Experts of a small language model.
Training: a variant of Adam for the experts, 297M tokens, 4091 steps.
Below are experts of layer 6 (counted from 0) of a mixture-of-experts language model. Rows are named router (the router's row for the expert), gate (a neuron's input weights, with its number), up (a neuron's input weights, with its number), down (a neuron's output weights, with its number) and show model dimensions 0-255. Each number is 128 + 24 x the weight over its row's rms, rounded and kept within 0 to 255.
After each expert's rows: "gets" lists some tokens that make up at least twice as much of what it gets as of all text. This comes from a sample of Wikipedia text that the model never trained on. Tokens count by the router's weight.

# expert 0
router [116  66 131 167  98 120  86 150 124 132 136 149 163 120 137 134 119 115  93 103 103 144 125 132 123 139 140 113 145 162 127 169 163 141 116 136 125 104 101 136 120 167  98 151 139 107 122 155  68 108 122 128 164  83 120 135 163 100 123 136 151 117  99 113  79 159 108 167 110 120 166 116 138 176 130 185 144 131 103 113 109 106 163 155 133 123 129 106 154 104 142 137  99 163  85 129 127 127 103 112 164 121 148 104 105 127 103 145 107 138 148 145 123 156 139 124 115 180  80  90 114 124 128 171 125 128 133 156 102 160 123 143 153 114 132  88 135 132 158 138 105 149 175 120 143 127 170 108 131  95 140 130 119 137 114 147 142 121 135 161  95 154 133 153 151 151 164 124 124 135  96 113 149 133 163 117 188 162 164 131 113 149 151 114 139 134 109 143 181 135 141 168 167  84 149 128 132 124 124 132 158 148 170 121 143  74 134 156 156 111 142 129 138 108 140 132 129 138 127 114 111 128 136 108 135  97 130 121 123 118 140 127 156 130 172  78 132 110 124 137 174 105 167  94 182  95  82 153 149 144 123 149 105 123  77 127]
gate0 [110  88 167 167 109 127 128  85 119 119 148 148 149 109 121 118 144 162 120 163 154 137 102 150 108 161 142 149 109 103 139 125 162 144 129 160  99 143 144  99 113 102 153 151 160 125 164 138 100 157 194  78 147 126 144 132 120 149 130 137 111  90 103 164  93 149 125 135 126 129 177 126 137 137 140 135 163 149 142 139 175 145  95 178 130 125 127 122 104 145 135  75 118 145 106 152 149 116 124 120 130 117 129  96 101  97 156  87 117  91 170 139 102 148 133 125 119 160 131 132 109 149 123 186 103 133 156 174 103 145 113 133 114 103  91 106 135  92 127 140 101 113 135 181 144 129 128 115 117 129 104  81 138 106  90 146 111  99  90 105 120 147 155 138 104 137  93  97 115 157 103 124 123 170 132 130 121 136 136 123 152 121 144 124 102 122 108 157 138 128 125 138 117 101 104 109 120 133 122 113 132  78 156  97 142 111  99 109 140 119  79 178 131 111 119 130 124 132 133  91 161 151 159 106 136 119 163 155 135  77 164 114 124 185 166 127  76 130 109 149 146 149 136 120 133  79 121 142 173 123  97 136 101 115  81 142]
up0 [151 114 124 180 192 115 138 140  92 142 104 143 118 119 127 130 189 127 182  72 111 142 177 119 155 131  95 130 170 134 142 131  67 124 135 155 115 143 106 121 151  94 128 141 111 105 137 130 150  97  81 103 121 135 133 101 153 156 169 117 135  82 135  94 141 109 151  98 122 165 127  82 117  88  79 148 112 145 164 165  89 150 128 147 119 144 150 150 152 128 158 142 123 121 112 119 144  91 120  78 136 164 147 134 150 126 104 137 147 133 152 115 110 114 168 139 108 150 144  97 106  80 110  99 104 144 168 136 152 122 154  93 156 161 122 107 122 125 143 125 129 140 165 107 131 126 134 146 125 127 138 121 130 112 118 112 179  95 162 105 116 121 119 112 144 130 141 111 127  90 141 134 135 124 160 128  93 160 124 112 148 111 105 107 111 144 132  88 109 115  86 110 143 111 107 118  89 107 117 154 121 173 144 138 125 136 129 191 109 112 131  72 114 140 148 115 135 133 138 134 154 142 157 166 126 123 151 122 129 124  95 164 103  92 117 137  91  88 139  95 189 123 121 127 140 142 113 157 124 123  98 116 132 144 168 118]
down0 [112 113 170 108 123 165 109 136 130 109 119  91 140 116 146 116 117 111 159 131 140 134 112 110 126 142 107 128 116 109 164 148 158 129 137 101 126 139 117  85 173  87 125 103 131 152 150 118 138 122 135 122 108 142 103 116 190 104 150 128 123 144 125 141 163 100 101 149 125 158 140 135 105 105 131  94 130 122 136 135 135 158  49 136 157 175 131 171 143 197 129 159 152 141 144 150 113  94 156  83 179 129 159 149 115 132 143 151 103 128 123 105  72  93 117 148 100 145 139 134 164 122 105 150 150 169 105 124  95 103 105 162 138 172 124  87 147 126 126  96 117 102 135  87 102 157 115 139 114 143  99 126 120 111 133 162 110 177 140 160 125 100 124 113 146  68 127 157  80 118 139 177 136 161 128 119 132 103 165 149 120 118 113 114 159 109 121  89 149 125 119 131 154 132 120 136 153  86 113 164 139 159 154 119 113  99  95 130 127 108 137 123 108 121 146 159 153 173 135 104 104 131 160 122 108 167 129 111 162 111 184  89 136 117  90 147 158 121 128  89 137 103 101 114 134 141 140 167 136 124 120 145 129 158 133 129]
gets: " |", "\n", "\n\n", "==", "===", " |  |"

# expert 34
router [159 145 129 144 124 153 138 114 107 139 138 144 121 128 124 116 156 127 138 116 119 126 162 123 112 165  93 142 129  87 127 113 172 145 125 133 153 108 122 124 162 111 128 123 134 113  87 112 168 143 111 109 124 129 176  96 121 111 110 106 111 127 197 101 116  95 130  93 119 107  99 113 150 133 125 122 134 123 148 130 140  91 118 165 136 156 120 140 145 153 126 144 135 169 191 119 104 123 175  84  86  99 121 121 180 128 149 133 143  74 107 159 105 149  89 128 145 108 133 101 123 115 120 165 148 148 139 150 103 105 114 147 137 147 106 135 122 103 125 113 125 154 167 129 146 122 144 118 139 137 164 105 127  76  83 155 176 130 135 122 127 162 169  91 143  95  80 181 118 175 160 125 109  77  93 163  87 120  61 178 156 105 127 130 162 108 149 136 122 130  97 101 117 122 117 155 162  92 119 147 164 131 147 130 142 114 118 127 154 126 154 155 135  97 143 164 153 125 147 114 111 124 147 154  92 130 167 119 112 172 113 148 163 176 111 113 104 132 126 117  96 129 147 114 144 128 137 141 117 148 167 108 154 124 122 138]
gate1 [121  91 168 125 163 132 127 158 107  95 129 122 150 180 128 103 109 105 147 138 142 124 123 108 143 121 101 132 119 124 130 170 135 111  84 111 120 169 114 112 109  89 124 112 157 123  56 117 173 128 113 146 110 141 144 149 145 154  87 102 152 139 105 135  98 129 118 138 117 125 119 109 143 144  75 151 124 169 125 175  70 135 102 162  91 100 116 135 133 121 145 150 113 154 132 147  67 136 113 121 114 124 115 142 174  92 135 126 127 108 100 159 177 103 152 101 130 103  92 145 145 125 130  79 122 130 141 134 102 166 132 133 149 164 152 131 144  90 121 165 154 152 114 134 137 164 134 144 150 104 160 137 137 148 133 144 152 130 153 156 122  73 142 151 139 123 122 147 125 145 145 152 120  96 131 141 116 154 167 142 111 152 141 101 160 172 128 162 135  70 119 117 110 115 159  98 153 165 121 121 134 118 132 117 118 136 130 146  98 148 114 117 128 133 118 122 122 129 153  94 104 129  96 128 130 129 150 111 124 112 132 152 177 134  65 102 147 105  75 143 117  97 133 178 132 107  89 126 125 180 137  92 126  85  79 131]
up1 [107 129  97 143 100 111  79 139 106 168 142 151 152 123 141 134 149 115 103  89 184 124 119 101 128 103 124 127 111 143 111  83  77 147 134 143 146 114 124  95 123 111 122 127 163 103 142 118 119 105 140 143 144 145  98 124 132 169 136 138  87 130 114 100 142 163 137  89 130 141 148 132 126 132 121 108 118 130 104 142 120 157 146 157 121 194 118 112 127 119  51 147 133 129 122 139 121 139  98 122 144 152 129 131 143  92 161 148 122 116 114 168 138 151 123 136 104 133 111 147 111  86 127 121 116 163 101 143 156 142 131 131 170 111 124 123 137 125 105 166 172 126 113 204 132 140 143 105 118 125 138 128 122 124 129 129 151 142 157 106 112 146 112 122  94 157 151  95 100  95  92 117 118 120 120 117 143 104 120 149 118  77 106 111 137 170 107 158 189 102 130 117 116  76 117 143 127 170 112 160  91 114 109 115 112  72  95 139 182 133 154 136 157 155 123 156 172 109 150  89 150 112 119 124 157 129  95 147 125 122 156  65 145 145 101 181 110 164 158 114 133 117 150 125 137  99 169 140 122 132 129 142  87 148 123 171]
down1 [122 140 110 137 136 111 124 115 139 150 107 155 126 128 123 109  84 161 143 113 148 109 179 149 107  85 161 106 152 149 166 124 139 145 106  96 127 112 130 134 123 103 163 104 167 143 131  72 158 108 150 100 151 109 160 153  76 154 145 131 168 124 122 120 120 105  83 133 130 145 127  96  83 150 127 122 149 112 118 105  72 153 121 116 148 159 128 125 155 164 150 159 147 157 158 147 130 139 130 139 159  92 140 130 165 135 133 142 115 114 133 125 117 128 129 140 114 130  99  93  81 135 111 112  90 128 129 128  88  99 125 124 123 116 110  70  81 107 126 124 137  85 117 123 124 157 135 104 126  78 121 171 152 165 114 151 112 143 142 114 126 117 143 137 129 105 126 157 145  76 125 171 151 129 114  91 172 169 103 137 133  64 153 125 147 126 131 127 175 113 141 121  69 142 117 132 141 132 154 103 159 174 175 124 150 112 126 133 110 182 106 148 130 128 169 110 101  92 120  98 122 132 153 107 143 141 116 119 108 131 112 104 162 102 110 149 118 149 152 106 161 114 132 128 155 164 151 116 162 138 144 140 135  75 178 136]
gets: " s", " G", " g", " S", " R", " sh"

# expert 48
router [109 116  89 100 153 133 125 146 150  86 110 127 106 176 134 119 144 123 118  65 130 141 125 148 120 163  98 130 138 159 146 135  78  93 119 158 135 114 130 149 133  95 114 104  82 140  96 132 165 151  94  96  91 106 119 121 122 119  83 115 161 113  99  78 152 145 132 131 123 123 118 134 161 112 150 115  99 103 130 142 114 125 127 115 165 115 139 152  63 112 129 106 162 140 161 103  96 145 138 112 125 141 114 118  70 118 183 114 120 111 101 163 135 101 110 143 120 104 174 147 104 138 136 100 103 125  56 131 139  91 127 114 108 145 135 164 166 108 152 110 126 130 137 126 111 115 129 147 131 123 126 148 136 154  79  99 120 125 136 164 113 140  86 155 115  84 140 148 149 114 149 147 127 107 115 114 102 132 102 131 122 147 109 127 103 144 107 100  79 110 116 165  89 113 146 152 148 140 115 120 112 129 101 128 141 150 167 146 152 114 100 119 124 121 153 118 127 109 102 107 106  99 117  72 119 155 131  95 105 146 115 163 164 102 127 114 119 102 165  82 101 153 178  86 100 168 140 136  95 153 146 152 152 115 107 109]
gate1 [150 163  59 140 167 189 127  65 156 120  99 115 149 138 132 131 150 159 130 155 113 131 152 112 101 131 130 110 135  81 148 141 142 109 126  92 129 105 112 152  89 116 126 159 127  76 141  98 139  80  96 150 117  95 131 110 134 148 111 127 124 145 127 160 120 181 142 124 131 119 139 152 124 119 174 132 122 122  87 112 148  89 152 174 140 135 162 123 106 121 128 130 156 154 114 130 127 115 133 135 123 102 137 101 138 101 149 126 134 129 128 141 146 147 102 129  63  60 120  81 144 131 117 117 134 102 131 129 134 117 116  91 100 144 119 157 130 164 180 107 168 138 111  83 134 135 157 170 156 108 170 135 137 150 149 161 116 161  89  93 145 106 129 122 148  88 198 133 145 149 145 111 107  99 136 108 108 115 133  80 130  99 147 106 123 132 136 118 180 121 138 161 119 105 124 142 153 123 153 119 147 129  97 152 147 134 114 154 129 139 153 151 113 134  80 115 127 103 115 118 121  97 135  74 128 134 163 114 135 132 124 143 130 117 138 158 139 115 122 108 138 123 176  72  95 131 146 103 112 131 144 136 143 169 141 111]
up1 [160 144 117 127 139 170 115  91 119 163 135 174 145 152 118 125 122  92 121 146 103 141 129 112 138 131 118 133 147 144 101 140 112 126 151  91  94 178 103 114 107 106 158 143 138  92 142 109  97 119 132 107  97 146 130 156 118 127 129 104 116 160 107 135 122 135 127 118 144 152 107 148 126 160 119 153 143 104 154 141 149 149 132 155 108 131 108 128 101 119  82 133 134  82 108 116 125 101 189 119 151 133 115 162 121 127 125 150 132 155 123 105 144 146  96 158  85 130 129 143 152 147 127 111 186 126 162 149 147 117 114 114 121 128 105 105 136 192 122 131 134 142  75 149 195 136 121 201 111 127 145 158 104 177 119 134 146 122  86 149 143 143 129 146 169 142 166 132 132 114 137 143 115 117 108 122 120 137 130 125 196 144 108  91 109 133 120 144 128  70 130 127 135 118 127 128 102 139 109 101 123 121 120 154  95 113  99  85  96 152 140  76 126 117 112 106 137  66 139 146  82 105 138 148 163 142  98 112 130 128 179 134  52 158 122 134 153 146  89 127 137 162 154 124 101 139 104 115 109  92 110 144 104  98 136 113]
down1 [133 178 122 133 185 165 138 123 135 130 112 113 125 136 130 120 122 146 102  78 149 136 105 110 133 135  91 152 186 106 162 129 136 157 179 108 171 136 101 108  69  92 130 128 105 139 144 128 133 100 104 118 124 142 150 131 138 114 153 107 105 128 175 146 117 157 141 137 105  98 131  98 101 135 134 117 111 139 125 122 198 136 124 151 126 118 133  93  91 106 124  99  99 129 160 153 118 113 123 145 146 113 154 122 113 106  99  86 136  89 134 175 106 116 109 107 123 123  99 147 147 122 111  92 118 129 156 132 148 113 131 107 150 205 102 117 160  98 131 106 176 166 148 131 127 136 167 123 117 117  92 161 142 138 131 156 146 123 116 148 154 113 145 108 117 152 108 144 110 109  79 122 115 116 113 109 129 104  77 140 115 102 131  56 129  98 128 131 155 163 154 154 121 103 158  98 151 138 135 125 149 134 128 106 183 105 112  82 146 135  92 110 113 171 104 171 135 127  96 106 174 126 135 107 109 104 172 151 102 150 147 161 146  85 116 121 141  86 109 140 121 137 151 122 129 153 123 107 130 105 129 117 112 131 121 157]
gets: " P", " F", " M", " C", " N", " K"

# expert 58
router [136  73 114 171 117  99 147 118 120 151 113 120 116 129 124 168  91 161 141 103 160 158 125 140 151 108 132 174  90 143 145 131 185 108 133 171  88 110 125 108 120 140 141 121  99 156 133 111 127 165 116 114 101 100  83 108 141 141 126 144  93 105 102 106 135 131 134 144 125 116 134 131 159  99 118 129 141 177 144 151 118 108 133 102 137 166 161 117  73  85 108 140 144 164 163 110 159  96 121 112 133 153 145 108 184 156 134 122 108 115  90 121 150 101 159 144 160 156 126  99 106 168 162 113 128 184 121 125 128 117 129 149 111 150 143 122 166  91 139 122 102 128 108 160 158 189  84 134 129 118 123 130 103  98 126  97 133 166 141 124 143 139 103 170 152 109 158  96 113 140 101 129 132  94 132 106 159 126 109 145 138 129 131 124 156  97 122  93 101 124 119 138  84 126 147 108 122 142 111 146 131  99 122 123 112 110 150  89 175 102 142 115 144  84  94 127 104 144 145 127 122 159 126 115  79 131 159 100 106 151 127 113  65 170 116 143 119 104 142  82 163 150 144 131 137 146 110 134  96 155 126  95 145 153 136 121]
gate0 [ 88 129 141 138 128 117 157 154 123  86 147 145 140 160 151 155 107 122 125 102 172 146 124  99  99 117 149 127 118 119 134 135 146 148 171 142 162 180  95 121 180 139  94 118 158 117 155  95 154 137  96  66 158 134 109  76  95 158 156 118 142  96 121 148 109 147  94 102 148 128 129 161 164 148 130 112 126  87 107 136 157 137 109 145 108 122  79  77 131  93 161 109 122 151 131 105 120 173 132  95 127 165 169 130 158 111 119 134 130 102 123 108 131  87 131 125  94 145 102 118 160 144 121 110 124 154 149 131 152 112 117 118 155 132 137  95 135 107 135 131 116 111 110 100 100 146 134 157  93 172 137 114  91 122 126 132 140 164  90 133 135 171 143 137 128 115 140 135 102 114 100 152 140 118 167 106 131 109 127 136 156 127 112 109 131 106 131 129 138 119 155 135  97 186  87 120 105 143 111 136 125  48 143 117 146 119  95 138 149 117 106 143 119 120  96 167 130 154 134 153 115 149 143 104 161 159 143  81 185 114 129 124 135 115 114 150  88  90  91 123 149 187 119 159 160 123 143  93 115 119 119 116 115 137 163 138]
up0 [ 73 130 148 175 113 134 165 132  80 161 103 124 121 127 140 159 110 135 123 111 175 140 149 115 138  67 183 162 123 151 134 156 164 148 149 124 162  92 151 124 136 112 125 150 132 117 135  81 149 175  98 114 135 114  83  91 104 145 148 108 106 104 126 179 114 152 120 131 121 143  97 153 157 167 170 131 137 137 105 131 144 109 107 161 100 146 146 113 117  78 165 142 102 159 114 125 119 154 115 139 134 182 164 130 160  79 162 153 116 128 111 112 149  90 143 131  67 145 120  95 146 136 129 107 122 149 124 109 116 136  83 122 124 153 118 128 127  98 131 160 143 122 100 101 121 168 125 170  90 129 145 113 101 114  95 136 139 132 117 174 135 115 118 118 155 138 164 119 115 125 103 153 125  85  99 121 175 116 130 122 171 114 117 141 133 114 127 137 148 126 128 111 104 160  82 125 130 152  98 134 137 104 120 128 139 150 121 118 138 113 103 130 120 134 113 133 154 125 110 127  83 163 125 120 176 145 172  84 170 128 103 121 122 113 144 141  68  99 136  52 145 132 122 122 128 129 128 123 113 122 143 108 134 129 135 106]
down0 [149 141 111 140  99 133 123 159 117 119 117 138 143 138 141 139 137 135 147 138 103 127 104 127 132  88 128 152 120 138  88 130 144 141 155 122 148 109 128 124 161 140 136  83 169 112 115  91 101 105 119 115 116  93 153 127  89 161 155 160 145 128  49 120 137 112 139 126 137 106  97 136 111 129 104 132 167 104 112 140 180 161 112 131  85 121 122 111 118  93  97 120 118 142  76 120 137 138 149 135 143 127 133  88 126 121  88  82 128  95 149 178 117 121 111 137 106 137 138 131 148 205 130  98 104 107 138 112 137 134 143 121 152 147 130 139 112 118 122 114 129 139 104 128 118 175 104 112 134 108 131 107  82 136 113 105 164 104  99 151 168 110  84 100 124 134 161 150 127  95 154 151 115 118 167  85 146 112 144 159 153 115 140 113  96 125  95 122 144 151 135 165 111 114 134 122 122 143  89  62 111 139 142 140 151 162 106 109 130 151 120 157 129  90  76 183  88 173 110 143 143 140 134 151 123 127 178 143 153 119 125 138 132 149 123 101 145 138 118 128 129 119 146 127 109  96 169 139 146 154 102  30 120 157 127 135]
gets: " S", "al", "m", " M", " Al", " H"

# expert 60
router [126 130 140 141 116 104 115 146 102 132 140 128 165 120 112 129 100 141 141 126 137 126 142 134 110 118 149 144 127 153  81 144  94 135 151 114 143 131 101 139 142 180 129 179 107 153 105 101 131 103 106 140 156  99 114 116 145 134 107 120 199 148 115 172  84 142  91 103 132 128 156  94 144 181 109 167 177  92  75 112 157 170 141 149 131  65 125  75 121 128 128 158 172 108 124 108 141  66 131 118 116 168 118 124 163 147 144  99 118 129 163 113 153 148 138 127 170 149 117 118 104 127 136 147 144 125 103 142 156 155 149 127 147 124  92  76 107 135 123 135 148 114 140 100 123 120 190 129 108 151 135 108 139 137 107 119 170 145 151 139 117 118 162 156 140 121 131 104 105 164 122 114 157 139 138 113 132 138 140 152 138 155 140  90 101 117 105 122 127 123 110 171 125 149 154 126 108 118 164 189 139 129  64 101 101  96 136 144 143 124 118 157 122 107 159  96  97 117 140 120  98 149 159 116 112 141 132 141  83 110 113 119 122 111 111 113 134  91 108  85 163 118 115 147 119  89 154 162 153 144 153 145 115 143  94 133]
gate1 [108 127 139 149 141 147  98 120 113 138  61 138  94 110 121 100 123 127 183 144 123 135 144 144 163 137 113  80 152 129 124 121 173 184 112 122 147 122  69 121 153 146 139 172 110 171 130 141 117 134 120 139 168 114 128 141 130 109 124  97 138 150 137 123  72 132 143 118 109 127 129 112 115 114 122 170 108  83 152 124 137 106 156 164 120 159 111 143 110 116  98 154 114 121 157 101 122  80 147 122 138 153 145 141 132 130 124 135  79 159 168 142  84 116 140 147 153 151 117 110 134 107 118 123 119 115  96 121 127 162  91 161 140  91  97 140 123 101 101 147 156 134 181  91 124  93 140 141 156 129 149 123 129  86 116  98 145 100 125 103 109 178 119 151 153  91 149  56  99 123 131 101 129 139 116 112 144 152 113 124 111 119 133 136 153 123  91 129 145 130 110 144 136 124 153 134 132 126 100 162 119 119 134 186 124 160 147 133 129 142 112 114 130 108 149 120 143 164  96 122 157 118 142 122 104 132 176 101  83 168 116 140 134  89 136 134 128 166 131  99  91 129 101  98 166 114 139 129  98 192 146 167 128 128  80 162]
up1 [ 98 134  89 129 131 110 100 144  81  83 122 107  98 126  88 124 146 142 109 122 120  96 151 153 150  88 103 124 175 116 114 131 169 144 141 138  72 121 161 101 118 144 137 121 129 130 184 119 150  71 128 139 145 125 110 109 141 134 123 112 164 157 123 123 130 124 114 110 179 109 137 123 124  76 118 160  96  87  95 126 136 158 147 139 128 119  99 140 115 102 105 114 131 213 120 120 153 125 155 153 155 101 133 117 152 121 118 128 102 151 121 145 140 129 127  95 166 127 140  87 154 114 164 158  98 156 149 151 171 159 158 138 159 127  93 105 143 127 134 118 148 125 123  96 150 116 110 160 117 120 179 119 103 129  96 166 142 142 133  94 135 145 136 102 190 131 144 114 123 170 100 135 106  76 130 153 150 136 135  91 133 129 118 112 100 153 146 175  93 128 140 116 151  87 161 121  92 151  94  90 105 119 122  80 122 130 154 118 159 182 118 170 123  98 129 139 123 129 141 104 109  91 156 148 152 123 155 136 117 142 120 117 144 126 122 166 112  96 133 143 156 109 115 152 127 130 121 106 134 112 117 115 116 108 135 178]
down1 [125 124 106 114  98  93  86 143 163 137 134 129 133 120 159 144 131 171 144 102 116 143 128 138 170 139 174 119 152 148 199 162 112  95 130 157 127 142 139 135 163  64 124 117 145 146 105 114 113 109 114 120 123 129 126 117 111 142 136 129 149 107 159 128 153  76  92 158 113 123 132 172 145 148 143 118 107 141 125 147 108 145 122 139 166 172 148 105 116 123 129 128 131 158 117 143 178 127 136  99 141 111 145 167 137 127 168 135 109  97 162 131 120 105 148 105 103  92 169 111 130  87 121 148 151 134 139 144 167  70 116 103 147 133 130 125 102 150 171 123 139 131 141 151 170 131 120 144 144 139 101 131 125 113 112 163 100 156 112 185 135 128 150 108 107  85 140 133 161 112 152 123 127 116  88  84 118 134 117 128 144 173 124 142 149 154 169 132 125 158 157 119 127 140  62 180 125 149 114 149 144 164 137 119 128 198 120  85 104 160 101 107 143 118 118  97 104 164 101 128 136 133 111 113  93 130 102 144 144 149 111 124 162 132 160 142 136 145 123  96  98 181 162 140 125 105  90 130 116 128 117 107 129  99  88 156]
gets: "\n", " |", "\n\n", "-", "|", "=="

# expert 20
router [179 131 149 138 150 151 151  99  97  92 107 124 101 167 122 119 139 129 105 137 118 136 141 151 114 150 108 109 122 111 108 106 108 133 136 108 113 158 113 138 110 151 132  78 141 149 134 146 123  97 127 172 159 113 126  99 147 127 100 111 159 147 129 164 106 129 115 108 158 157  92  83 164 104 120 151 139 120 127 128 116 110 113 122  87 116 148 135 153 108 127 134 161 169 132 122  90 112 123 147 156 124 151 106 130 158  84 153 168 160 148 145 109  94 134 108 145 123 124 144 166 126 110 128 107 138 170  93 127 171 147 121 140 128 131 106 134 146 113 132  80 126  97 143 104 169 118  83 118 118 144 128 133 143  96 107 122 127 161 135 127 123 154 129 100 109 109  91 142 157  65  79  92 153  95 111 116  97 109 101  85 117 160 182 148 125  99  68 175 136 158 135  87 150 167 100 163 124 152 106 106 167 147 160 117 141 118 118 106 162 135 104 147 156 138 128 104 125  93 170 135 130 175 122 166 112 153 121 109 114 114  96 146 114 136 106 105 167  91 140 150 159 146 151 118 136 153  98 108 126 163 129 130 167 144 168]
gate0 [159 101 128 143 118 142 131 141 105  93 152  69 154 121 134 151 131 115 149 122  88 106  96  78 136 165 109 115 144 148 134 118 132 129 161 119 115 121 119 129 121 156 147 123 134 130 131 116 136 122 166 113 146 144 147  77 115 117 134 110 111 167 134 107 132 130 128 113 166 155 131 137 113 107 153 138 149 117 162 169 119 104 114 141 109 126 120 143  94 145 142 127 148 130 128 135 118 117 138  77 180 138 131 130 108 121 112 125 141 115 151 137 103 150 147 102 134 113 151 163 118 170 118 146 195 121  92 129 132 125 108 131 171 162  77 124 144 138  90 159 134 109 116 108 121  81 106 131 144 118 205 118 171 116 163 112  97 173 140 109 113 115 102 123 128 124 138 153 129 156  79 140 154 149  72 131 106 124 152 153  98 109 152 144 106 149  96 127 142 104 118 134 162 126 116 150 161  80 184 137  99 144  94 111 115 119 153  81 120 122  98 122 125 154 163 120 149 124  50 107 159 146 123 111  95 130 140 148 113 174 143 129 177 100 167 114 142 100 105 107 105 146 124 152 116  59 131 147 135 134 126 108  90 132 122 136]
up0 [118 112 109 153 140  96 107 107 115 118 117 116 137 151 115 111 104 141 121 145  94 134 125 137  96 113 155 150 126 145  94 104 112 117 135 133 116 155 140 118 196 149 133 122  96 155  78 140 108 148 139 148 147 168 116 130 164 115 168 134 191 112 135 126 128 153 104 121 131 135 120 129 128 166 144 128 140  99  95 107 189 126 132  67 137 130  96 127 125 142 117 155 119 127 132 154 148  96 184 148 106 111  89 159 154 119 163 121 121 135 128  96 109 102 106 139 133 123 115 115 156 129 142 141  78  91 142 159  86 121 152 128  83  61 113 165 148 121 142 121 139  71 116  81 108 119 139 133  97 108  95 120 132 118 125 150 136 143  95 105 147 122 133 129 105  86 181 130 138 144 115 103  96 121 143 147 127 163 132 160 145 115 149 108 129 142 118 144 146 174 160 130 116 115 150 123 106 115 142 162 128 112 148 133 147 102 136  96 150 181 105 133 160 145 119 119 130 108 134  94 116 126 125 179 100 120 188 126 138 129 120 138 115 123 105 127 143 113  66 172 141 107 117 172 115 155 168 183  78 161 130 130 120  97 129 118]
down0 [147 157 114 124 142 104  91  95 156 132 122 106 104 106 109 134 125 163  95 149 140 106 117 118 171 166  82 114 126 148 116 121 130 137 134 128 160 134 170 165 132 116 131 148 140 126  97 166 121  90 144 116 170 105 142 118 138 129 118 130 164  98 119  98 113 103  97  91 110 143 126 158 111  72 135 168 123 125 108 126 148  89 116 141 127 120 162 127 125 132 154 154  98 161 168  99 108 130 144 135 148  58 130 130 113 132 124 114 153 110 104 144 131  85 140 139  88 127 103 147 128 170  79 144 173 143 121 153 161 119 134 157 146 137 103 164 106 118  80  84 184 156 157 147 105 156 155 123 134 132 137 110 150  87  96 147 130 109 137 129 151 137 109 164 167 112 132  91 128 135 124 121 127 156 167 130 157 138 144 133 170 130 146 111 120 123 133 141 129 136 141 112  78 114 144 133 133 136 144 124  96 174 105 121 143 134 142 130 155 155 103 105 101 189 102 110 150 137 111 137  98 141 144 126 117 135 162 149  84 141 111 158 139  82 137  86 143 169 140 146 161 101 142 180 166 130 105 152 139 148 125 109  79 120 110  88]
gets: "2", "1", " | ", "3", "4", "5"

# expert 26
router [149 112 144  90 130 157  98 127 157  95 113 105 147 140  95  93  98 138 117 106 102 145 119 123 136 143 155 187 113 108  98 185 111 148 142  70 122 125  54 151  83 150  78 148 162  98 119 147 143 125 138 104 146 117 104 136 129 154 132 121 153 144 102 137  98 101 123 119 124 117  95 122 137 132 160 107 136 140 121 112 127 102 132 179 124 161 126 136 130 134 133 138 149 113  87 148 119 135 104 113  98 108 132 113  99 101 147 150 162 138 165  84  99  97  97 108 138 117 112 109 145 135 159  85 149 118 165 162 101 106  85 111  96 112 118 114 138  88 167 104 156 157 137  87 163 136  86 140 140  88 149 172 129 154 101 121 130 134 110 156  96  84 128 121  83 145 151 139 137 107  88 131 114 153 127 100 145 142 163 105 114 107 117 134 149 100 175 164 136 147 101 131 149 132 141 111  96 125 165 131  77 159 181  99 114 102 124 133 105 133 159  95 129 136 108 137 106 133 175  93 109 106 107 110 144  93 140 120 133 137  97 105 150 114 103 134 113 139 147 155 137 112 148 141 114 135 103  94 140 101 137 126 145 138 134 127]
gate1 [118 132 145 152  87 117  92 169 157 138 141 125 150 137 134 116  99 126 128 115 138 106 118 103 125 115 177 206 104 147 146 135 114 157  91 162 154 128 107 116 121  86 115 120 132 125 125 144 152 149  90 158 159  99  84 140 135 163  71 129 107 105 124 135 103 139 112 153 147 129 131 176 138 114 138 151 118 162 127 160 126 131 149  96 119 119 126 152 134 108 133 160 109 147 107 112 127  67 140  93 128 120 141 127 173 148 165 118 111 124 136 174 128 114 149  87 122 158  72 157 150 123 147 108 124 119  97 130 126 136  68 158 105 120 161 114  80 139 137 123 136 146 152 109  91 122 113 130 130 115 147 104 117  93 168 136 111 170 107 120 115 130 126 179 138 115  96 150  91 132 129 146 138 169 130 100 162 166 141 130 153  97 146  65  78 120 137 156  98 157 156 152 121 130 132 112 138 120 147 142 122 106 130  88 106  88 114 122 136 122 128 148  78 172  85 147 143 149 142  85 115 135 153 127  79 154 141 134 106 137 125 124 170  97  98 139 145  98 106 160 119 123 118 149 113 132 121 105 160 118 139 147 148 155 130 121]
up1 [107 119 151 154 117  47 112 159 141 125 160 136 142 135 129 120 111 167 145 141 115 141 148 156 153 154 127 171 130  81 123 113 144 133 160 130  92 123 138 158  80 137 152 142 122 126 153 150 150 153 130 141 139 157 142 142 114 151 126 128 121 151 117 145 125 123 128 159  73 133 120 126 115 180 149 129 102 141 146 166 158 112 146 115 146 156 110  97 103 124  99 113 133  89 128 133 162 157  84 105 148 110  83 118 155 135  75 146  48 169  75 135 112 143 105 152 161 120  91 146 172 142  93 123 141  96 183 133 148 137 127  87 138 103 128 101  92 159 102 141 131 143 160  95 134 106 141  82 147 143  89 131 132 107 185 166 113 120  86 102 148 128 126 121 155 128 122 145 134 109  89 134 104 141 152  98  98  76 151  98 104 122 121 113 126  97 153 105 141 154 142 132 164  98 112 114 101 141 137 128 105 159 120 115 115 119 146 149 141 136 132 115 120 161 155 135 145 105 117 131 151 138 155 115 142 125 101 116 136 111 114 170 111 114  93 120 137 173 115 139 130 130 103  85 111 119 118  95 141 139 150 153  87 124 125 154]
down1 [125 171  92 115  97 130  98 157 117 125 130 153 107 128  99 124 123  94 109 134 141 154 152 133 101 120 111 151 153 124 141 124 143 189 139 160 153 148  92 105 109  86  76 115 137 131  99 147 155 130 183 124 113 131 137 113 136 117 143 150 126 121 141 144 151 132 114 180 157 114  93 145 138 151 130 130 107 111 135 172 119 112 118  97 145 153  81 143 120  90 108 124 130  89 101 135 122  62 111 156 157  90 103 127 139 129 105 155  79 148 131 174 137 138 175 123 137 117  82 139 147 143 103 125 100 115 158 133 107 157 164  86 170 128 114 131 142  87 109 151 161 117 149 106 128 159 132 109 147 116 114 113 123 138 128 108 117 122  85 122 205 126 130 148 125 140 112 131 116 111  72 170  87 175 135 133 147 113  99 142  97 133 114 160 171 124 109  97 159 123 124  87 103 149 135 114  90 144 120 127 146 155 120 116 138 107  95 132 117  85 146  94 109 111 134 159 118 129  87 160 140 101 123 157 102 120 110 136 111 132 127 123 107 146 137 129 129 174 141 163 175 114 128 144 184 119  94 141  88 134 126 114 114 142 134 107]
gets: "1", " | ", "3", "–", "0", "6"